Below are experts of layer 9 (counted from 0) of a mixture-of-experts language model. Rows are named router (the router's row for the expert) and show model dimensions 0-47. Each number is 128 + 24 x the weight over its row's rms, rounded and kept within 0 to 255.
After each expert's rows: a language model's description of what the expert responds to; "mostly gets" lists some tokens that are sent to it at least half of the time. This comes from a sample of Wikipedia text that the model never trained on.

# expert 35
router [171 134  86 139 174 126 126 125 108 104 131 139 127 123  91 116 125 142 169 151 128 125 145 186 149 159 129 120 134 126 124  99 131  99 114 127 165 168 125 132 104 146 156 101 128  88  80 126]
It responds to: Apostrophes and odd pieces. Possessive and contraction apostrophes such as Hilbert's, doesn't, plus ISBN, 978 and word starts like Im, Hand, Sand.
mostly gets: "’", "'", "ISBN ", "Im", "Hand", "978"

# expert 16
router [135 130 165 106 126  88 111 139  89 164 124 129 102 125 114 148  77 140 103 117 122 134  89 117 133  32 138 121 131 128 134 100 113 135 129 115 149 157 143 132 140 138 140 138 125 112 100 130]
It responds to: Concrete common nouns. Common nouns, often noun modifiers, for things, fields and facilities, such as water, music, research, parking, locker, rail, legal.
mostly gets: "water ", "information ", "entrance ", "cell ", "food ", "guitar "

# expert 38
router [176  99 163 115 128 128 120 140 105 147 134 122 116 130  93 141 115 122  71 144 149 139 106 155 130  99 127 130 117 128 132 109 116 165 126 113 134 113 151 136 152 128 119 121 118 127  71 131]
It responds to: Nationality adjectives. Nationality and place adjectives before nouns, such as American, British, Chinese, Nicaraguan Navy, and endings like -ian, -ia.
mostly gets: "American ", "British ", "German ", "Chinese ", "Australian ", "Russian "

# expert 1
router [150 148 124 128 131  99 116 157 133 121 118 155 133 135 114 115 176 156 163 141 160 140 138 164 110 187 168 126 159 140 165  90  97  90  94 121 104  98 144 114  91 142 147 166 141 174 137 129]
It responds to: Copular and auxiliary verbs. Forms of be and have, plus "as", right after a subject such as it, he or which: was, is, has been, became.
mostly gets: "has ", "became ", "have ", "was ", "be ", "become "

# expert 34
router [ 97  91 129 108 144  71 109 166 101 128 134 130 128 131 108 177 102 120 130 120 127 132 108 107 109  94 122 114 133 142 161 115 101 121 155 134 161 134 139 127 192 152 127 131 123 185 171 126]
It responds to: Common noun pieces. Common nouns or word starts after an article or possessive, often ending the phrase, such as film, song, water, team, Min-olta, War-fare.
mostly gets: "TV", "Min", "song", "Film ", "film", "Char"

# expert 32
router [143  95 131 139 116 149 134 120 135 165  92 148 132  88  85 113 134 141 161 172 143 119 154 117 158 127 135  90 149 112 139 129 143 123 124 131 156  90 106  66 126 126 138 144  99 134 150 120]
It responds to: Line breaks and table rows. Line breaks ending Markdown table rows, header separators like |---|---|, closing parentheses and braces, and breaks before section headings.
mostly gets: "}", "post", "}\\", "Post", "\n", ")"

# expert 29
router [139 124 157 117 120 100 113 123 165 111 121 158 133 114 109 171 136 110 147 145 149 126 101 132 143 137 149 137 124 148 114 151 167 103 129 156 110 129 125 130 124 154 102 152 134  96 203 123]
It responds to: Year prefixes in dates. First three digits of years (201, 199, 194) in dates and citations, plus dashes, plus signs and slashes in score tables.
mostly gets: "201", "202", "197", "198", "199", "196"

# expert 33
router [ 99 158 137 151 128 120 156 106  45 126 145 127 109 130 122 126 111 100 108 119 112 107 151 137 146 126  84 112  87 150 127 146 157 114 142 115  97 103 131 133 116 108 132  85 125 149 135 131]
It responds to: Inner pieces of names. Word pieces in the middle or end of foreign and personal names, especially Japanese and South Asian names, and place names: Mur-ak-ami, Shiger-u, Hel-ens.
mostly gets: "ink", "ama", "Fac", "bury", "za", "ara"

# expert 13
router [125 112 117 164 129  87 117 114 158 152 123 118 121  84 123 149 116 143 164 126 161  81  78 144 136 146 123 129 137 125 120 138 140 148  65 147 126 126 142 145 102 144  89 111 134  97 137 131]
It responds to: Hyphens, modals, infinitive to. Hyphens inside compounds (state-wide, up-to-date), infinitive "to", modals such as would, can, will, and prefixes such as re-, dis-, un-.
mostly gets: "would ", "will ", "could ", "must ", "-", "can "

# expert 5
router [120 201  84 135 133 130  86 157 109 117  97 149 149 122 168 147 184 136 128 152 122 146 142 152  90 107 146 136 136 137 142  81 115  87 135 125 114  80 167 108 158 165 161 140 120 100 134 126]
It responds to: Demonstratives and clause openers. Words opening or linking clauses in prose, such as that, this, which, where, because, although and what, often after a comma or period.
mostly gets: "this ", "where ", "This ", "what ", "These ", "because "

# expert 28
router [137  93 168 153 148 154 128 130  97 123 136 129 117  71 143 137 134 133  74 119 142 166 147 146 153 191 139 108  88 121 101 132  90 113 167 132 112 132 108  78 109 137  87 116 118 116 135 127]
It responds to: Abbreviations and list numbers. Capital pieces before a period forming abbreviations, initials and numbering, such as No., St, Jr, Ref., G.m.b.H., list numbers like 8.
mostly gets: "St", "No", "J", "T", "P", "Dr"

# expert 10
router [129 182 157 119 141 102 125 141 137 133 121 134 114 158 127 127 120 123 161 100 172 164 136 158 135 105 142 138 122 116 146  93 159  74 122 119 145 145 156 113 141 130  92 137 130 163 109 129]
It responds to: Head nouns before of. Title and head nouns followed by of or similar, such as Minister, President, part of, number of, Republic of, Species of.
mostly gets: "Minister ", "President ", "List ", "Member ", "president ", "Sir "

# expert 25
router [159 157 144 127 122 119 121 125 163 150 125 101 116 153 145 151 160 126 126 132 102 110 148 162 148  88 148 116 131 143 147 109  89 130 137 119 110 107 167 155 129 139 121 116 118 142  96 123]
It responds to: Ordinals and counting words. Ordinal words and suffixes (first, second, 1st, 20th) before century, round or place, plus "In" starting proper names like Inlet and Infamy.
mostly gets: "second ", "nd ", "First ", "In", "third ", "sq "

# expert 15
router [ 73  68 154  97 133 103 137 141 116 126 101 133  93 130  98 125 128  93 159  98 150 136 127 110 123 147 117 147 136 112 142 146 121 112 126 107 132 154 122 136 120 123  95  80 137 105  97 118]
It responds to: Place and institution names. Final words of country, city and organisation names, often in tables or after of/United/New, such as Germany, Kingdom, Committee, University.
mostly gets: "Germany ", "Australia ", "France ", "Switzerland ", "Canada ", "Brazil "

# expert 27
router [132 108 102 136 149 116 126  82 137 112 135 129  90 111 154 132 139 126 123 177 135 120 113  95 132 114 167 137 105 119 127 112  98 162 121 153 146 118 135 198 102 128 132 130 138 127 138 129]
It responds to: Heading and sentence ends. Closing == marks of section headings, sentence-final periods and decimal points in table numbers, such as Career==, 138.0, cover.
mostly gets: ").", "\".", ".\"", ".", ")===", "="

# expert 39
router [123 122  70 133 115 137  96 142 153 133 130 123 143 136 141 107 109 163 108  84 117 105  95 101 150 111 154 127 169 121 122 122 149 180 136 125 154 149  83 126 107 126  86 159 119 160 165 122]
It responds to: Location and quantity framing. Mostly the after prepositions, plus at, about, around, approximately, reaching before places, times or amounts, such as at the University.
mostly gets: "At ", "approximately ", "at ", "N ", "reaching ", "above "

# expert 8
router [132 157  78 137 110 175 145 119  73 160 127 134 152 115 150 107 132 144 155 154 144  74 138  89 114 163 137 153 154 109 124 126 152 126 101 139  80  77 115 155 170 113 131 109 115 162 114 126]
It responds to: Brackets and foreign scripts. Opening brackets, especially ( before dates or glosses like (age 60), plus Thai, Arabic, Hebrew, Armenian and CJK characters in names.
mostly gets: "[", "{", "ร", "น", "( ", "}{"

# expert 2
router [104 194 106 106 118 113 123 152 127 106  96 106 150 139 144  96 155 130 181  98 138  75 120  98 137 139 150  99 124 113 136  92  92 124 106  92 147 116 110 128 136 118 149 140 169  91 200 124]
It responds to: Table column separators. Pipe separators between cells in sports and results tables, mostly before numbers, such as team | 10 | 2, or times.
mostly gets: "—; ", "%; ", "\": "

# expert 4
router [124 170 137 136 112 140 110 158  48 147 144 137 112 128 130  78 163 130 106 159 123 105 142 126 137 163 128 145  81 147 152 132 165  80 156 133  86 149 145 133 196 134 140 156 120 130 150 119]
It responds to: Word-initial stems. First piece of a multi-piece common English word after an article or preposition, such as cour(age), hon(esty), resol(ving), constitu(encies).
mostly gets: "neur", "addic", "pun", "resid", "sup", "self"

# expert 26
router [111  76 150 172 132 166 101 158 130 174 134 153 112 145 166 152  99 126 136 143  83 149 133 141 156 155 108 164 101 106 127 129 160 161 127 120 158 110 102 124 127 111 168 113 116  87  86 132]
It responds to: Participles after be. Participles and predicate words after is, was, were, be, followed by by, to, in, as in used for, known as, due to.
mostly gets: "due ", "According ", "available ", "according ", "known ", "associated "

# expert 23
router [109  96 131 131 101 111  93 153 135 116  88 112 127  99 141 128 101 105 138 115 125 162  75 116 150 168 119 139 139 121 103 147 146 126 113 127 137 127 133 139 122 116 120  88 110  94  86 112]
It responds to: Word-final closers. Endings of Latin species names and other word ends, plus closing quotes, brackets and braces, such as -ensis, -atus, )", }.
mostly gets: "ensis ", ")\" ", "} ", "$ ", "\" ", "?\" "

# expert 21
router [ 88 114  93 122 130 142 140 125 102 137 135 134 146 133 119  99 120  98 113 157 147 159 136  66 106 123 104 183  55 139 137 149 146 120 151 137  97 183 128 124 170 136 141 112 121 123 178 126]
It responds to: Infobox field labels. Labels in infoboxes and lists before a colon, such as Born, Country, Website, Genus, Preceded by, and word endings closing list items.
mostly gets: "Born", "Succeeded ", "Website", "Coordinates", "Genus", "Preceded "

# expert 14
router [115 157 119 158 122 123 121 150 156 100 126 114 142 146 101 140 153 129 145  84 115 131 151 125  95  77 176 124 152 105 147 155 108 103 132 131 163 102 104 129  94 136 142 136 129  89  93 119]
It responds to: Indefinite articles, row starts. Indefinite articles a, an, another, and line-initial table pipes starting rows or headings, as in received a, Titles by surface.
mostly gets: "An ", "a ", "Another ", "an ", "A "

# expert 9
router [ 94  80 135  97 158 105 141 115 156 144 122 124  99 124 135  90 138 127 135 136  91 159 111 129  84 121 104 133 128 148 124 147  92 138 123 139 135 168 159 143 151 119 129 102 140 128 155 140]
It responds to: Table cells in statistics. Blank cells, decimal and percentage endings, zeros and position codes between pipes in tables: election results, league standings, football rosters (MF, DF, FW).
mostly gets: " ", "% ", "MF ", "FW ", "Yes ", "Loss "

# expert 11
router [133 154  90  78 109 118 134 110 144 137 117 146 110 130 105 153 138 130 113 108 144 135  82 111 108 147 145 121  97 163 137 128 107 119 138 165 124 149 121 117 167 107 100 111 141 182 150 135]
It responds to: Digits in numbers. Numeric digit tokens inside years, coordinates, scores, table figures and identifiers, such as 56 in 36°44′56″, 0 in 1–0.
mostly gets: "00", "50", "30", "20", "33", "08"

# expert 0
router [175 141 124 110 158 167 150  95 124 112 157 115 132  93 111 123  89 116 114 124  90 119 134 107 105 156 119 121 113 144 132  94 180  89 131 125  88 143 148 116 160 141 128 124 125 128 144 146]
It responds to: Mid-word lowercase fragments. Lowercase pieces inside rare or foreign words, taxon names and non-Latin script bytes, such as ic, ent, ith in Allentown, Epithalamion.
mostly gets: "qu", "oph", "ograph", "oc", "ic", "isc"

# expert 3
router [122  78 135 160 159 152 128 127 173 136 142 109 144 165 163 135 149 109  68 127 109 151 133 115 146 106 134 135 165 113 116 154 138 155 120 116 131 153  82 119 103 108 113 129 135 157 158 127]
It responds to: Relational link words. Prepositions, conjunctions and table pipes that join names, such as of, by, vs, against, defeating, and cell-start pipes in lists.
mostly gets: "vs ", "against ", "@ ", "→ ", "defeating ", "Representing "

# expert 20
router [107  83 116 140 117 182 119 146 157 124 127 111 120 120 128 117  95 111 145 100 136 134 127 104 121  99  88 136 143 143 108 119 106 127 142 135 130 143 141 149 164 149 138 155 124 163 151 130]
It responds to: Capital name starts. Capital letters and capitalized pieces starting names, acronyms and coordinates, especially W and E, as in WSOP, 72°57′28″W, Burgos, U.S.
mostly gets: "W", "f", "Bl", "E", "Mac", "Far"

# expert 36
router [ 91 115 108 146 155  95 106 145 150  98 107 117 104 137 104 109 136 137  94 113  99 165 160 107 139 150 130 145 156 112 155 128 128 145 131 149  92 116 100 138 134 145 155 127 122 126 142 123]
It responds to: Temporal prepositions and commas. Prepositions and commas introducing time or setting clauses, such as In, On, after, until, During, Since, the comma after dates.
mostly gets: "During ", "until ", "After ", "On ", "before ", "By "

# expert 17
router [174 153 197  91 136 153 124 135 136 116 124 153 133 111 117 163 143 129  95  94  94 107 124 129 133 112 149 139  98 128 143 169 132 172 135 154 133 145  85 124 105 104  95  78 110 137  97 135]
It responds to: Numbers and United/World. Standalone numbers in tables, lists and measurements (16, 104 minutes, 52 kg), plus "United" before States and names like World, FIFA, ATP.
mostly gets: "World ", "United ", "ATP ", "24 ", "WTA ", "28 "

# expert 24
router [148 134  56 114 109  76 127 134 163 144 127 130 184 119 122  96 108 118 108 142 120 111 136 136  99 109  96 115 126 136  81 125 108 199 139 133 148 125 155 114  97 138  90 132 140 158 175 139]
It responds to: Name-initial capital pieces. Capital letter or consonant-cluster pieces starting proper names and initials in lists and tables, such as Sh(oshu), Gr(asse), N., Kh.
mostly gets: "Sh", "El", "Tr", "Kh", "All", "Ph"

# expert 22
router [156 138 180 129 129 161 113 147 129 118 148 120 107 122 138 148 122 143  82 120 153 140 116 128 151 108 136 167 149 113 132 120 128 157  92 123 119 137 158 141  81 117 142 178 142  86  94 125]
It responds to: Determiners and possessives. Determiners and possessives before a noun phrase, such as the, His, Its, possessive 's, and role adjectives like main, former, executive.
mostly gets: "main ", "largest ", "His ", "Its ", "Deputy ", "assistant "

# expert 31
router [111 141 166 143 111 147 109 141  89 134  99 110 128 166 119 108 170 140  86 130 117 123 137  85 124 152 146 122 119 125  87 159 109  85 114 120 117 164  85  96 134 117 139 128 138 148 113 126]
It responds to: Line-start markup and particles. List dashes, opening == heading marks after line breaks, and name particles like La, De, Los, von, du.
mostly gets: "== ", "=== ", "La ", "Los ", "El ", "==== "

# expert 7
router [127 121 121 124 125 111 128 136 130  81 117 125 171 115 119 121 174 129 183 127 142 118 105 144 144 178 134 100 155 128 130 164 119 130  97 124 149 149 145 127 103 120 129 108 132  98 112 131]
It responds to: Sentence subjects. Subject pronouns and subject nouns or name endings right before a verb, such as he, She, they, who, the band, the company.
mostly gets: "He ", "She ", "she ", "They ", "they ", "he "

# expert 19
router [156 132 115 141 103 101 150  83 122 119 153 145 149 149 119 152 114 125 128 109 119 118 129 139 126 156  95 117  97 147 127  97 162 149 119 137 140 102  75 150 165 133 155 119 129 140  95 138]
It responds to: Foreign name pieces. Accented letters and word-internal pieces of non-English names and places, such as á in Klára, í in Bíró, ø in Valsøyfjord.
mostly gets: "á", "í", "ä", "ā", "ă", "ó"

# expert 30
router [137  90 119 145 113 141 116 152 173 147 157  98 130 132 164  88 178 161 106 157 125 130  94 138 146  86 161 146 168 121 127 140 152 153 120 133 139 125 153 113  89 113 157 150 109 114 128 118]
It responds to: List and phrase connectors. Commas, and, of, with, including, several, many, linking items in lists and phrases, as in clothes, newspapers and manuscripts and copies.
mostly gets: "using ", "Many ", "Several ", "many ", "involving ", "includes "

# expert 18
router [134 179  98 106 128 136 120 158 146 117 116 146 161 143 131 168 150 129 151 118 135 116 150 153 112 173 118 121 131 135  91 152 128 157 155 108 133  85 126 116 140 149 132 152 129  92 100 113]
It responds to: Name-initial syllables. Capitalized first syllables of foreign proper names split into pieces, such as Car-niola, Ver-di, Par, Al, Gad-ag.
mostly gets: "Par", "Ar", "An", "Car", "Al", "Re"

# expert 37
router [123 119 103 137 147 108 131 134  88 110  98 145 103  65 133  61 133 130 148 135 177 117 159 178 163 110 146 113 138 105 137 108 113  85 136 125 154  96 153 124 129 153 146  98 136  97 151 136]
It responds to: Sentence-final words and year digits. Last digit of years and numbers, and words before a comma or period, such as compass directions, US states, countries, and "However".
mostly gets: "However", "however", "south", "later", "Massachusetts", "north"

# expert 6
router [109 117 120 140 112 124 164  93 122 104 154 106 107 124 139  92 144 103 142 155 169 163 101  96 106  97 142 136 177 109 143 157 117 166  92 125 141 114 116 148  95  70 164 133 123 112 120 118]
It responds to: Commas after places. Commas ending a name, mostly after a town or region before the larger region, as in Marysville, New Brunswick and Lincoln, Massachusetts.
mostly gets: ")}, ", "), ", "\", ", "., ", ",\" ", "\"), "

# expert 12
router [124  61 178 119 119 142 108 129 131 170 114 106 112 149 151 126 140 163 153 143 153 136 137 153 126  88 127 124 136 115 114 161  89 135 126 150 158 137 127 156 147 145 131 188 117 130  85 120]
It responds to: Career and election nouns. Nouns and verbs continuing a narrative of seasons, careers and elections, such as began, remained, career, general election, role, team.
mostly gets: "began ", "remained ", "career ", "continued ", "continue ", "election "